{"d_expert": 192, "scale_expert_input": true, "train_tokens": 545100000}
Below are experts of layer 4 (counted from 0) of a mixture-of-experts language model. Rows are named router (the router's row for the expert), up (a neuron's input weights, with its number) and show model dimensions 0-95. Each number is 500 + 50 x the weight over its row's rms, rounded and kept within 0 to 999. Numbers have three digits each.
Before each expert's rows: "mostly gets" lists some tokens that are sent to it at least half of the time. This comes from a sample of Wikipedia text that the model never trained on.

# expert 10
mostly gets: " American", " British", " Indian", "ical", "merican", "ful"
router:540502443457530489499479454468543466575482519521451523562458523494578533520493453526522441368547489428490504509420544525491523496546522473496510525532520555611445520562443370558535452436512467554479558447458458527560485527546524452474424492518484517558449320426483436468379458510455495542
up0:575497524536560552567560517534582498524574434526480426384502524484435401447487497556454529443476459516533448460491492496562470448419546551439533469573524457578480422503488427535549402465555379521498506416545492473458434534564495493569528514435469519556506417528549471591518496493510428522
up1:530449519482528481512589519451466414596444476554515484588508563524464420493494571469429446514526507537520496449495537514576497476555533503466430446479564542540464419523466510525548461426498455623503526433416526418584512530586522548498428484508574457489493404536416427566490395543492473546
up2:566576451384447524461596551505513516474471560488448587410523493481445515521550515561526531541471544436505487471494487495465420519490485465434486564463501523597442568464460601398556488515574537531531433492528386478523474536560478456431458536378493464504462495494575442424486519511549504420
up3:511506541511488517543506530565549456462492482480566487572499388634540510556543547550546568571476436440520513502426558427493644573513419466513528513518506537461601532426484498449473507562469503536598495553559497455612535478497401485414535529539433441431508468473472492496494534552514489502
up4:506480487547432637469521600572450489411460476452487462538585518565535494494516455461552491494456513447577519492460549486510566561592534452524510575579541505521441511443452381494501518472475509544576376495528569401528475559575485522498451558504497518521478517579454525508523595480579516533
up5:491560436463478462452435482549548540471502538497467463571530443446508478469544456466614569560413487494540502387432450498440412534530506515472520561538491466531526516525602486474559489575470563415467513485556473562458423483478466449515565459571586556547463457603484636483472538462516445519
up6:485442340531516566485481596524550580580467574536361467529438530423521500493436499524561518488500478506592520528494476533540493498611591542498429565498482458461508482465424463552513468427518523478490481497510548522481472354529547445547543595541477514508532556536520518535525491502440513554
up7:536519490444499503407529505505503580493436469448517610467454564398447489513512502391403521494409433537490500497455531537656565575485632541507494528447475501446572420461452395477490504551483499490568536447496439480460434552442505513433458508477499492447557490491459527533513518475484529552
up8:511502524532532479547506633549507527457498486437495463381550391477478397425550521499512497435369575587540543473479493559471542558496540610593572483539479484485414479511435414539508505527457436501531473518502488495527487477570476521447522444492530456582511435524538482612494457456484533482
up9:504467500429505559484466424493539441506576393615466562449477559508490591419529509523517446472497489454531563468473551581546614489592537554471530417519479476458499432467476505404499541471532570471463479432517546515515475437502401465479459489500520454519493496451429403529512398525502620485
up10:542526492494490502478477462478540518442566472395508538497531514561438570501509505555438476516491469460456545578503498470500435532522442449567456483401428531519525577424401493528456519477577453582535494492513445563535517574417513518492593633561500580529544550478425423478545633560485522516
up11:509641461498452511574451618546545516561404523503516504495523387503603534471584504450495504463510573445519562401424501548554469510522449487473434538592532486535441457550476526486576434530543534512512462499462516466496517448492542599587437445498583567458464534511574501502441530494474511474
up12:507540429440501531538597434508523458423573514446504458532439499561515528509439433499476494495557382451557400493474438477437554538423569537484521459450465561485425583526470526461550500466450535558439523444534423478465560446458516573501525572515444538434440399460580478561482538513459585497
up13:552454516502512530537528579510455523547458467448458600482454523446525445503450539461444553531446533515547570552525514536502493460482471565465516544462504407532551364458450506432497517496554358641462534502485446515466490519490430559475434488576602469448578514498467418518512432529474517591
up14:554511611450489499506426442500478517474488444464526467452525497535563409521603383495518539593506505524496515474493528509450495453464561522484517583509399497502498462496431370498548565457505518468501422624495527483447555503600461473440490503481475496416396397560563578489486544481499527504
up15:402473568366471539487540481441421475532546488463467524467521568461465472589530472522429454458493474476421546595451569465532514457545582533466507541538469568484497432497484506462566455569415527602450543514488515491498557444483503470531395546521494455457458537439549452419444521541626518526
up16:576481577491511563481571529448413440508566558462418605440388509482524454544487455455475578444486573486412501509502411457442485447455514487525427475484479480553446562561428625519574564451428512505481554442453515514546527423486499475518607553552529511516503522427526490441518527474489506475
up17:566561523535461481482571547520545597488399542523439515495411426535565518521476485522445595411494434556503585478459484446505517532559506517553547547519484433503464471435494551510511578333525509466478520473424519600501591447466466454501514498546470416508507467468419423445552561476516487493
up18:533506578536392498521445616441521453613496465519540482551385520555558489481554424455478499425414598584516463462552508472498446529413442499528507531486491523451448493528524479481514506441428491457529405461461507520483561540535459403567461465583483557522516402501437510561483554488529501443
up19:390559464517534549534458449470503507494532491539494533605464494554494527494537517465530582442554505413516451472423581497468508540519475542482500502420457542492543503561543432565493492454530496447497501495480460563450432467487571346555537494540501688465490552438446512492469482577473604478
up20:531516455474606516485595478542445450472520486513443540554548554404468453580529550528473538559441515378497418547414471479454486490471527463461405525429533499565458529520461635510516434501578577479527448433496447429576532511497544528527533485434512418475539524463444502544496442493564435462
up21:487568490568517459557605510509417528450490500443473514571412445543496494492454395571473520533535541398534533402462562575442467411598490524543474446492551499513434446474614399487478481459451506458501541539522448607489502476543528470474524584490484425518535460443449472572521540531500534523
up22:541498467479505482481557638478531554518375563530500556604480539451424518491525522532544587466452497509517619487552447389439548502388516448439447496409520476560472522465492509521529475471592508471549461444514497485448465543429503549524510483525518523608577523573483473545438551494467544454
up23:556509557492442528561525501482425327579521485526547470478459395543594483440409545531497496432522486533464551461528540499411571495485453430508508551507415430531466414472459525522532500433417529535501589509476531413538461493526481453498532501613479488585523488557477500441534478507418519523
up24:440582527434446576517463525518481534597444453424447531505439471459563495629591487528508541594523460501519476414546526492544419468485515457512502575524522488475461560423520411572507496478425531505502499506539468565481390504465523570513524544608393491550489508440562542527509537453507592507
up25:507518459512582527491423583571531463536565479543435376527548529473435488491485519515506451539538543516472544476525489508470496533673509421563512473584533551493471514442474504508464384595605456440508463497513523496497415501497445494480499555573484529497502509386511497516511407509429389506
up26:485564564528456527522396456433542554500524538467446517520430472522509505556470498471486455608463474503459469354531489472478532522524493496475543505460544482484424485576436453482458529442454563480460353589470538508433569587576525569497474530577471475586546558544480459471416579477485547546
up27:571531517427532463498409442453515478505587534505484534512574574477470511453482478609489496547488492557432571557494566458529530508490530500447577512502520463461523526562388530435517442528480522538534457566445465565562498475354494462496503571502422429554541453511530511398472592525535490624
up28:493565583522521450476431618522601472480482479515507564501546570464446491551496499569539507502489502532494504542527450588531506565550520540439505588534538566505564580494466525438568539441504445569506468467402515481361548473497443487488500580593553546520584511611491493531569455527479441551
up29:440428384440519534485498440513525430575446599457444538556413481542462428454569532422451587467545537446484557448410421452563578578528413523529508561460529501493463496553446499562479455438519458465494443512495521563583510480455531524494524508539445483451543481471431540513446457422532473444
up30:460562565480489408482513443554520456447493535473520446555522491478506512520449491542421565424519449461437437485338386484504493549554586552495533422520554506533405439398509477504551409518402461534455456476575512474498529483490512537581464572532531486552420502484470503531475479534567428482
up31:538509459384498549555500500515440437429462573496490541531386595473489472417548599509453553540502560483428485458461514376436463551600493542474459591528449487528435463473472498532510498476498451560493553501472570578586458468441556481419467544558455469493551503524423487565557547469524506498
up32:586533530597498546487457439483460500521497489486547659448449491532580493457494487453455453401473508522584454516549489497445548452594473519484438502507558519603480487576508471504473517444460492555505435462484467511457453540463479602498464491566426481344562499508452529417521527459501563571
up33:502490461483545547416511441468519453542456489601534438426523456562473435517441493493452497431522532511403526481424456592386577479523503485517514544493501569554470467491434393542527541472481569488423593482514474452554498513576500465448516466507485579473424379457514514454403440474512410514
up34:682553504549509484525492584513516520575432493428531485565559445472407512497514543436497500546460544563424476418501494461446522520463544548471485451445475533486470446599467523499544476565529522437603457536535521536516495530547411527495521599471591504538485527579519477547442487502451390550
up35:529570484496506526401514488537517465446513475463474467530578561547501537461407550479518606534415472470545480529465511460485490430592526545500510570525567553485524555411602482561402488472525539473634513493485559444462447466525493494550635536561478536560485509384477509546488550520468437548
up36:546451441482570609472586345528422495419513447527580590631566474572438440457545442498499516529472493545449492464490538482441432414459432457482563517493476473534452485499462449523532495477496488513462519545502539523490523507602535529461469498528388508506538473551453437525516562533489576457
up37:555444507492497495477568515483513532434445465572513510539475498391492520549508600568431464499488432456406507594459472539536542627460520501451527488489564545509530500560515595466546484469452514520572618443465529483465472484414559594441483453479432607549513451512526495558567474584464456474
up38:593490402471465546489434466496520491476508546493534476407428463538484498579370546532477653459488460481520512537518479421508482469540525460539389535500429565475477473460518480574453486480516505466472419464531571458540496527497502414568564534453387513490554434436499477525539499444438428424
up39:402466453451496553599511636490528562565482549503488469597446493498535443540540483516468522577511513502488570504489452435419467484519494463498502541531545499506506548495427518417470540495552558460483462493460524541404420541389493553597474422460485491504475638435583518476509513583494455563
up40:493468420509384517459542481470591544383435573513538512520510493444527450601487516591476562554458529436521488541446446499515497538494556482462520558554470532613450643447461520548581499522459452532506498448515622534599516538507488535496473547512546478431480564424529490464523449522538488520
up41:516463474542641501452465506614517505518573564516463515476447466611460460424486516513551508471550523447510575484557502549404448510607547483540419486467445526502522436469399446536510491529451493484470503555458450565443511538538574401484435509458506530452587451511431474520597478498415527505
up42:590540599562520461446516459548546462447529444501498554489538555462545561482505605575459547467469439466495489498415453501487472585543494488555473529514478548432581476479571510558462468485509476446475530493582432459524390449553559456454577535593548576576491487525534395409539483569462523479
up43:507452526450527502552480572564479484447473526513458473386447482526427512582533516505571517523527471444538489490497560551437634540515470508513438520533444494541512547432535468476577472472492499589471585559562522629543448547581432441433500426613513565558479447493507506469424470499507587462
up44:427499476528515504478538475496580610506549530521448447525485474508513464508486487498472422440523478472557427499475425494583518486469563441588517519552588533474480467433416548556460582574574517573540539546501541473494516493502568477523527442406324533544531502434495494466515569630479472454
up45:476500417482563608513527494450379482468517441570483502438451495503411555461529500458468548541464448536511428527404523514458505506548464508522461518538445558477514512547510473436523436469505562507525556441584483510462502494542467439490529394488463522505507328492546437526473436544449444647

# expert 4
mostly gets: " is", " are", "\"", " have", " this", " been"
router:519524537527490498534559497484460530435588524504524420431486508608563456458435549491604481533441549487536447511463506488433383465515489528484488491498478429515450518461506534423638480497548544476499457591519566496549490562487516519474475524487588443443518486588500455524492499510620669501
up0:492467538459529544546536447535393509524533450568592487410503504504498522505521506517477506466451591547428540554429544512472505494551531509428493513478418498487491483525476500513573426486486431558588483483516476420500532433435571478413565543465530462410529589572432567575445382561535426571
up1:528541491518548479456416545551578591443492424545472446588595500518509547480483519501485469535518480548484576441419496533546473614537598507540464460459434481501569480484431486438499503354525475532502462414563458427554518528468447471488545437568497477587482454534442440574507492580475549510
up2:500445468508492524407490549460399491406538442485558433538549506425395577506472564532428477485540435537586556509586600514510507422531446623451555513453448544511585468539508462560537508522536484429522496520582518503507511433542407554429438517516483550423569511465497509510473463511524535526
up3:487530545508517481553500464477493487535489532416505448586496469605568497501405457495481475469456507510562552495523462561424349474529530525495591566476389476425529552473457498457525505558452475488484536459502416499477546418414501590488563449530531451472463601500457551497541541553519367551
up4:585568516553527505548399604483525439507541550524541450450467603457449362443550531490524439466465518527541505485497569465433570600564451585513452498446497527410527493539475560485465561508511518444504486565535480555512507453555495460531469619505528445491569500550553538537409460511534562488
up5:593528485490486582584490488492520533513611448521490534403418412530491479489500565441493543581526456525494464431459479494542471443460581489493500581534567488515482482432498545452507488495444508570531481418606402486410575473427503511550504580509422481535432510534532462530458561477526632475
up6:540538522544534509594533465435523456543533553506460479488401487578507504506401515523450501428465497478506534487435465583532480515509478486576394479529496500470442514506413601467582408548571534411459523562401466556551614478429484520532445478419529437402439515511492512506424547484489526524
up7:429468451532493498501481510574452587520520465470541493441479468558613489428551436548430487502542527436503507499505539586546544546545446478526462586437433483553484535546451499406595466434463511475550480614471487466559525501510551445473481420505566450481476509468513559532641551578564591489
up8:603545501534542459511417537509522519500514459506594544504438511459485531430627603515487482493401518517526493460499559531532504466476455500453451489497422603486510438509529435469522519515521541588404501495550475450586396551452512544499507430436511485556505610542437495513413572474427554573
up9:581551380395450385434570509518483517529580491499509462518524520487429492484497563489434527533481498535470494461567496468492541477459592463473525565527473532532501505420469544375550594502537560560520452379501574461477475485546481507469489552535405486426516522515576471557466426527530594489
up10:486465533526492475455617476453559540486524536533497461441508519479486495394379551486517493556532445552460547536529465511446563466605514639467494486460493456521501508413548453503539459483496614531513475547480533570507511445494387554482472514588530519481601500547499462464540547495425544366
up11:544491460493568594552473566525550548495536491432539517442513585494405486481552572505535515502403569465549536475549483514456428483402442574479530507562546509595512507480436497452557528520481511459542402574458512495499538552431492477475520580464603484450466495553515437413524576627490569505
up12:609571477490441475526524456573554436467439457555534580546549561605425479513477497516492422540471515478524394401576520485485447492534561469508515447548541507483399490472492492577435437434478505444431466517475564364453465455514507587514523533540522561469558536547545469455506445502553491558
up13:514487524488465436501480506564506447579510500578563499568503504483483587533444435601537490497456553466464444491457554504485595572466471555484464535472478375564470564524475560549497547424643445561512471488587523467566487556455432540443582497503507454540444478457428489514505433560512396471
up14:563523466483520571493432494486513393464528491620526463571476489477536426544538563526522528540474558382507548492540497539566388506521537471544446503569387591530486500480514519524557530570502496495516472526464537551604484486512490508431458510424635546505471614499516461470521443471463435419
up15:584546479438527429580472549532504536501568547446532488544487445557544512418535572570486540535518434527564581502560486498466508552543436547543525509564491456502524432438537586552418519518437487439379535549466427526537516507491526472491521490503470599453582504385505426491535397442574476528
up16:565553531421534482638586479520530460504537450438560507418447449627428506539488476472474495530547455542519514529432476564464426453469552482549447513460540493449450544518515411498512451497550487464507589399555382502479513482523508502582487545559471543474508491377574445532476552482482545461
up17:482445522437528435475477482505509525430426510558572525492437538530464542467574526541536487534402525426546514562539542428517491545462447495400519527441419535475562594559508615538492518497471446449516436388488589524536468498427542511399452411488550580531513398525456492516512559510522549530
up18:536521588445510517521491549504488521415584508502462488510402486511481450452487567529440521461507480580479433506522567468528544568483559530486438659528490421514474473530380582482578530385510511522427455461449523493468462460449507523491583516514550592462628467529520512456544517574502541470
up19:524443467549519549550504589462479574596493488481539459465437475496528438547549544487568525535507508533392589472497504507479529602554485460557512559536461452531375512486443413424436574544509472584481613501517416572560526438443475529494549562522559422493491491556482508439504472563501519571
up20:509539445467507548520578475504479547668529475526558461409490556434545552520529523619520568506519584471569527519483508449463557555579492556433475485519587592511398442473477444496474556502528482432527448583554459554531481485535459506583466466489515434496500540444549504512473524503567597551
up21:499437474527530450426481438559494358503530598520492406512426537496534507534448501528541519430503566433539499480514544517447566458480494452418500551535489458516555457519473435588494448415553522522435579502585473437469474536488523513412548390447473484436458407466453411532542451531553459524
up22:471547632530510539469555438533461525458491526524473499576496499550459550437561473563644543441453527461520516530439531541487567531547425460466446446557476420551466505441529502546506541530442413575464472489529559456484469551480416524525556585585515596522582477512441459524471511407472469567
up23:488521450540496595490524426502405403507496475474569479523462444614431551429469472554579462527439475458503539564455551488469478452417505548487555564562529454448555559455468509443526539525502491565468584484440529510426446457402439509427438550469564420453503475504437476515495467554408478570
up24:562556593489606540561466487478516600474497439518532456549516532508472538490479501566556533512502462562565530551443542546537551559488471573568571567534596538498500591482588440449527428524537569422551488544411505512410586524564537525514483516552452465463542493437570548521473566513570544549
up25:426476415505500534542465414449452568469516530479517441499460442483448369386486551526524421533555496486511509560561542503504445506576538554535540444443461570476446460436587465490554510514422511531515570562473484541485466595502486431444387541584499554410498590483563494491476463486521551491
up26:509590486468443421602431508493557496590517488499509511460434535491464498487544493513512464392482463489530568516510572582483393527498515596551497499483550385530453444485596383483512523384528600483492505563485508503489445459498493495486526476620518556544478435433518514537552507413516517452
up27:530504598541522483544485524525489550455513501496465515596410487508603439497613405442421414437554448442544523497487483543477473485549456496613505513511500483529526450584559399451495451477471514522522438583462528549542594486457516598490568537594571556537510549469527569492522502506542468445
up28:488538512494588693546550447526539494465476500482565442493421547525488483463593508462568542497508556480484514497601436464415553494630496548537507539516420501548466472415492444496597494516494526538541497430506615509515444481506518528465550481553460522572510519431539544536528518524491585441
up29:514512462499511520552478558520522557523489490517487458495444383434537447481527585555446482427496538494497486499459467483515495499563453494579454470562511424453513466391527566458557551601411421574499457596553467560462524503479560517537453531599613453432497557540479425465405423526440481503
up30:475495525501582493501519455554646483478532587488420439552523497357433482491508567463469525580483587435542480479575489511482467609548505542469423526520544463510462453541471589484498485578511458536451484494497558580489469532587543497574587470567474489567474472559437518537447523489488503592
up31:577509530524540455502493548493417568457445494485595492530476400551586548434461415526505430506543466506447408520414519465458473547561432583541390470516460489452433499468501480464557469480478433533454498563531457606510474539593448503509485614509554447505452511473527419559533567456526492550
up32:494413471479545504473486477506488450543438516458554462514456477492481436408538532578427511523438533551560473478538576483562531535492535631525527582483538513563477580510408446461502419529502549609462555428478495561471523472506550543458413423571469492397501482459513473509459577484578617498
up33:542548515491469618435524488472447515501464479472517518586503518475454514462531528535536471488485523509394566434566493542416493454517573525436488463591516466620449530497482558444518458484472529469528583458461512395515514432495467459464505643497561416491603435638550493532471504495534515544
up34:510517502508482481495415549426477437364533440572543398584552511451531470412487572488501471476433488514498416569496512504495534521528528555439474508502525389504560574522510552470503460500432437466466423502519466473432492526513538551514582579533544522548508525436469523568428375545522403559
up35:474556509570555506506483553492547572548514529559501443526415488542481543514541482605551475502574499498419485535491512600559650504570540480510449538581533437516506565464458452512623548523483444509555599561491443461428496522439484540571507621481507536517533461530577579537525495512552506514
up36:536526528509502440524509395449548483493552469553498549501341515542483460549556525482471502578539548464461488423485436428543458484451422522463481562434539475534551530564518569417552530612476560538582401521446585484439529481430514460513521502438478502499469550474538509498510418558433601532
up37:492395564532490374486540478498562498480527414473441415527441546462608490509437494476431483466479541470432473450444520464436433552515603557497504490519545454390513512449536519533571465445450516594522580547521444529561495558511462506468459523521516491394488459529492502553544444625460523532
up38:515512461407503553520505460536590442467572524505505519480448528504479546400535411559540556442475507483463423464427549509451523530545610504552448509582483487555466615548550456473582449481557509511464510482557513519501509493417457512396521532559382467439539436476461481480470477539643521497
up39:532486543600457536439539454503502501504501476547440584601376512496495451399508499597499485474472510349558571475440450530454455460555460466470494495459560453607526548526443533441606512547498525521524435496495451491558461503491471489483445595404514445511591534482530436468537473486513494470
up40:429509426466533479581563525443461534579534509532521520506407523480506378486527426549445473522474411461547510596581615567446533466509570552573450518502518558525454437481508524457548493425605499475521553510515501496512456404518522464484432462436498567406430551563565451531482545510527510481
up41:597500463556415507545451492537528511447491493475453501499472497526497452476482446417510508498487460451449385505402438466391562529509480533447500512511458570475481476446447435439474540507579551356435553514357446602429518472438516552439501515537480441441482511416459468468539473533496514519
up42:546474442519427456556535432474516595377531541509436469468392434459529558589444550492493449509467586498533468483533556533467498425476465507436504536404549500512472474467478493431512440557566545389438542444409519485458522593599505556439498488582495541477417501493490502477498513558498487436
up43:547625435512497475516443560494431481497496487428469545604508496539473548397500423583597438496465462560430576532606502589448429507533414486450554522474600438492549559526443572538545453505529490557505531477544565481530588472532449492447532593506515471485482506525510458510526498562525536532
up44:485478495477463484526463545589543454522554546409562440514550471567403541484445460523573570503416470608470544526468504443494472528458504453566477558428550491485477501390423551492491591519479528458517504476482587541531565500461397472504559434616488508553512579482568588538539491559492466444
up45:512545470528459568335406448502586516422492451392473426516403478484578462439420546557574485539482512532503494465420530494533532578497493464561566542516468520431514482416596493442474412445450496570492444523441438520487523469538500516490557528489491476485456418520484486529527544564542500448

# expert 1
mostly gets: " re", " sp", " p", " j", " sh", " res"
router:518521591494556489533500445527550350438542522434599573442510628430464509507557470510576489461456523465414411504420515476477424420458586456517448504483480433592470447579479523538512457512493480491485491500433496510425507513435542538468506429530477488476441484517524522569547484528457602517
up0:475582569477573473482439511472542489449514605593538521542419511562521440531447552471548458517503530483484475454431481516450478410443455473478466511455496485522403427462377472456572449515465491512455434507452595502510486598470593419543536481441521608430451460501490580525528512515515444565
up1:469478495460585568500472533504514581496513531452477570512492463458513532491560618499432592558508461608396447565482520555528521446472561480414546522543480492571552490410438483480604389471471508582507462479535486517440386461479470523419496431579436518464468530537532489483506516472489435558
up2:402565540469600436416487498529515618488581450505490451551432515502533512563529509495577438452546569502608559490464555518447458484532583508417538579475611399524441535494586474512531501498542542518458554500485415525434502478511493450494512482600484496506493473480510505464488537587586546452
up3:496596466532475619527520515488551544528559476485542540480473545533542404440435526525592449542435538522537537546545572582387521464530435525533474571463551517441464452476495499490569569529399535550557485602445414548542590483457459479489446525501544517421507459541495496526590577501457505519
up4:511521566487496503532502570405520513505582522464568493506601461396473497473501409538538557474431536631425447511507453524583450527459449480548413509479514504488518502586455499528568497472440368506579435483551518466465483566540495583475515504529543576463518502466449550546514610586473517477
up5:556545558469559451567529504454535517603581477429539494528471545548458488521490576550539474465479535422490375434478436496507433487540566563490494573562513585536428465432490451441536441486537453478439536541503553552498551469480372502569499511680498469505515528511487512503501536487571509462
up6:589493585427509536505555466596556423490441494498490561514487539535497457510518481530632493456505461562513530480544481469505433458431449544528515544553516526549562491569471566463522551434535512571472465469405646544465565490502485555535467591492425445491556450449599443471456559567496456481
up7:559498543541506528504566532404577487533450520463471498532585534577503538503445539573624611417480469504546493525515496450483498480499438471395485581541505604570545598479472470534547447443526543577547489553522518439448521479538484468502465516563466482486438526371485414543458428486438521511
up8:594538341520581448449481447484558403527522586486551533540538521611493448435505511500536594501475538553545475488477543442478463405521578510519542444444485551500521532466455548481503560495452453542493558448458547465477487524471606400545511576518485513540597527422472450540466553490485492524
up9:475515523523484512487587352540490539470528524501536509546445556523500435405519588439453452556510432549482470533434537508534412553474397485425492531548490591460489518584459474477553503489511553560470617568474470496472439408454564537450514488586500479452523403551535428514492470504491490413
up10:497548496446427458572459426559524481384506547539505400502445531460476479488470532463517488505493482550536484467476436541524435553496356463449464492558483467485445458457513425549539512536493519621480522449453452557456532530528554564384424503605520533399444435524533543492501547484483481395
up11:506554512396543464536482487509567397512468506471477539471502552494540571462494494526444474516561575447473434497367522504561482522537557548538485531477480509596427533566465505500590507504502445562440479542482505475518503471438392489489418428566422558546539443531507472481480415571595503366
up12:615504480517525450457480550470539415546438496502479476519612546461461475450511426484519543435475457581420468419548496452555511499516569467474506535579489470533526444558565500549601422423473475491474450452556596546387441526488463528512451525522600460568519514500571439476477387505475511527
up13:510495558514510411487501497578504488380461454586530536463447529535559483506569511501561454352493468475508473490535489513560457556483450510514400566479429530471604573515456485575500463482475532352488539461442492499505492420500625500455501442497452500423530525510396566497484450543514520514
up14:552490498528565523466553479386540535449501448446443528445484464556366440507484526439484493468505568472454418427503526464495510502575515488548531422516550577417427515569530585572534515491449546460533464454550503449570556592529489562390491464455506558440519507508505497428494517558482625529
up15:599391495479553620495409548518510478455475383601541602514510505511509507519491448421442625480510533489565500492580449533503501453550530535479591528516498566400485459468419451530499491562427503499426517497531515525550543473605499589546506532484471518487503532521467467545527470563464533457
up16:516481530491543475500466419501481390461565621472531477545539470521478446520532477532486424522436459438429461470474447482474613572504537550521452533537586486480560404610402557453478495483428481459432468534569498537486565505409497503514505434402432461520499512488487532564516474564465611506
up17:516399532541522516479488548447585525503454580450499556478515481449504443466541520546523508585536474525370378442455455433493468504485589514469486456493511539537494506500416498423537474578526430560514533476439553532394442557407530558526475506493455431440526498499580539455490434588545432564
up18:505460544483536554575519414465501528451499485456503458581495467477402501472517530512498481453406515566527359442450490452559456495517407402533525483528434538552535546493487457529533497540611496477395543510417498507517472514435472498518647490536455438522546451498419539400545564546523482526
up19:508599501492575476499526473501496427463600563422499472574513571555486446524505469507489447520523425437492451490581554505505448516494592542503479463438584494496446525483484423517418599527570550494421562563458481462440558518497446463518569616582524560597487496436494514593481493467570547501
up20:593498472537450481426518583430485552461426498481541619515472579493611513508480526583534537454407549438533488554386434507434547581514499481432473550417448543513539488353476525441476501502554511526492513472482446421463402478430456500502487510442493494534549533442518473485473529497504455556
up21:587586551538488472485568515556554484601495531471436480474529510472544466577551406493447463487436553457502412461473583503510513466570464529489430529436522477458526501486533606447478501433479499465599398487514532609533582553549502381504508461559425537501553536513491529503442564582468454496
up22:568508453383447428502593480544497422579521594498532479461531566553509579546595456594468582521529487416512509485443396484518469570487553497452487472456536519570526492491434608519510543544499569410487458459598483516561504507400569490535529485462535523549521467494543468490507489534515426465
up23:543531509502506473481520528517495451448441461473549430478557562475493531578568425502521609538488414418487544546534537562516509605444552480529457585490490527489435506583481481493473464442576509520459503522594583524460523547502613562436473439525511437482466480446464477410502416653547489501
up24:507524546523599456478485573536466459458564578610536513528541487426509499512470433566475452541400513563540561451461497521425442521514508565588502526511481491509476505476443556449522511600440479633513510538504533528446406564492462445498480531431510612394475486535521561585491479495480548582
up25:572433446600487520542457508468485449482523529536450525468569529471538524481574455608457527437446524454478589506464577462514516514522527501425478475479643487563468528570454571541492460480459599587509437406513525496498560475489530537501487647502485425497538537503528480555482388541531454544
up26:503429457563537468555508511468541420484460594501574459486419521495507528515463583473442561494364547464545488441487385555485532438471558515540437491448509431480361501487589454440553452497501510427519540472462528513603515504454452556598540542521440525506482504429499518512482463564498576446
up27:571495493514507551478412415474598475563522524503499507570449454540471661526450502519520549479462422486335468491454518478452562487522589467557412511569434537427516431553468487568525573505557579482476564478522483466524493443429488531497526553415442506512465501468532473455465470554457484500
up28:563517518498529518501419509574476484488466410524522563476510540423505527486546545564566530459450485558445486552452594604636542430484499521442469525591553464482595421548496423551489497483464594518467526523487481595507410514409499534451438543530396465486441489558504498446415498519504502483
up29:442463495449510502443487471416505525528506504439505517477487513465515507371606474535532506533558481466461490474388463574564530501498559537479529482525435414570569520482558408607545461468449511548643435529515516568509532441506540481456457459478526536431493361532522474513543457527508603458
up30:524517435463545477552485428407489512470513554511473475532439539569541499486405477496508491486480480466528511521513476557419468546519490487559517464497436527515543628549429514427521520587606462517451518501541443590431540565481497521375529615488469506600542519536447428585558472498475426592
up31:544511408464537529496587590526502500411459488445521477565547511463522404501470522514554504455480459410522541443401623519495471520526525545456528463616523427485451508470461505538496421515456568442453546496461517532466557479510492523504396453485553490468496570518599447588556507468519483641
up32:594518555458554526549479661485617486600492482525529504516387524461490539451555508544507487542458463534481530388401522510491465507556533577460406605517509514538492473470502501418517441484540508523583472512499522545461468487438431459422479530537437528511533478480430451521469456591540447463
up33:476575444372478482527467506495476342544473550473384560467409507573411446517471456465472405480481502418465540502490472465454461468556557563528441466426483471433476416523455504482447527475503520480497512474553477478530502528547461466487498449530488555437396536437525457525535447510419578576
up34:496588487595516482525502537518603517490515545395522538504507559468474485569542406512486388537493505508551503490555569551468511504519418530462589579506493468542495482554405508584407548415539498569501568523432534472506570475370401495528500514499544461454558537524545440501496609498529497520
up35:498554501556439498546410505473497458483522546490461481511462478467538509477541486541429521405490583452405494504594469524500496503526497489605428463551525390526482393502419510549496392508522549397467512532578412421534515466482433498491589595431514437476470580542455452522458472491481580475
up36:612450523541476466570557557509457486520548493414459494448457535465490491515423472404456614446492479578451405438416505514545480455475572541533488495437614557530371482529540545517590455550468477507425533536480518489424528460498482532520566559495420515506470506455544436510533447474497587525
up37:542540452434558439475481464538486559492439555527485475570550463490571521575564507514549525473522511482440486541456460491502491560531551433540502500524608517525447452539404625435578491556545482513500497397498621451538548429490553617421465502543468463511367559460529514514473480533509467554
up38:576506471412526639516540555430521560446431497501485417472428557560505485479510485483437505466460536525528438438452551513447410446447550456473498558493469501434419552543499555480585524480475347516526477478451514475465482489415551471577501481509479491423485487453602519513498517556564487393
up39:466526490507486545626581600462468470470438438592477512548500474419560473516521413564561502481515569556482477443492516542449457426543449478449498470565499482500556506528444594396499522531498490443594524436529517411421553493446440473497573536532530505520596583481589493499504529544493503590
up40:457531486470371440519545475483458570436483504542585549385499501510540522506530441554521442513540550456422486470428482565566474591485454487487486411486442458537539560468467463526536469557442506522541434540570547476422531452456521490430485476495609640370501475511564476498488501520499563505
up41:526485592458552477612473544542521451460506528512495481523547493483459367503502531488464468465438581543514557480463468683458504458512522516502492427589532443516517584513370500494559428537473481518466537523465513501520494540546433568433445456484476523508578491582578414495473440484495579510
up42:471403494447417513503566541396559466551550516515483479547523545380437588562519577589531489550515402492534452519438564505435488499530538619436383398497602520545444449428447543491470496433531530484448498462537494508452457518492484497520449504485485548442472468428524539532505452483511486510
up43:641387530505481413561475546479503419455472609457404500441572410469489487417497514503510519425430571429513520490574459435467526543497519451463485535461538547551544501539389538430583488557504488484493437473415503536514502587499525506490465518471502434499485601490439480530509435463514477516
up44:533499538482609479516456471569570528444576607566480503481500503505433417533537531548589583490531495434516517555472527476523456441474480515535519453529503496525467459535474469586556527531476508487516602573451610523436425516507515545474447466538402547521576427389523555546475556492380551475
up45:538484506508499470538483437608514405461567460539533461528512508456469490584472424538521400544511513533417520482434563539511437522529502566486493495533578487499455559476431592522492478458471505520501475415467530390469537404448497516491638435471474557502507489550590482552384426501570575495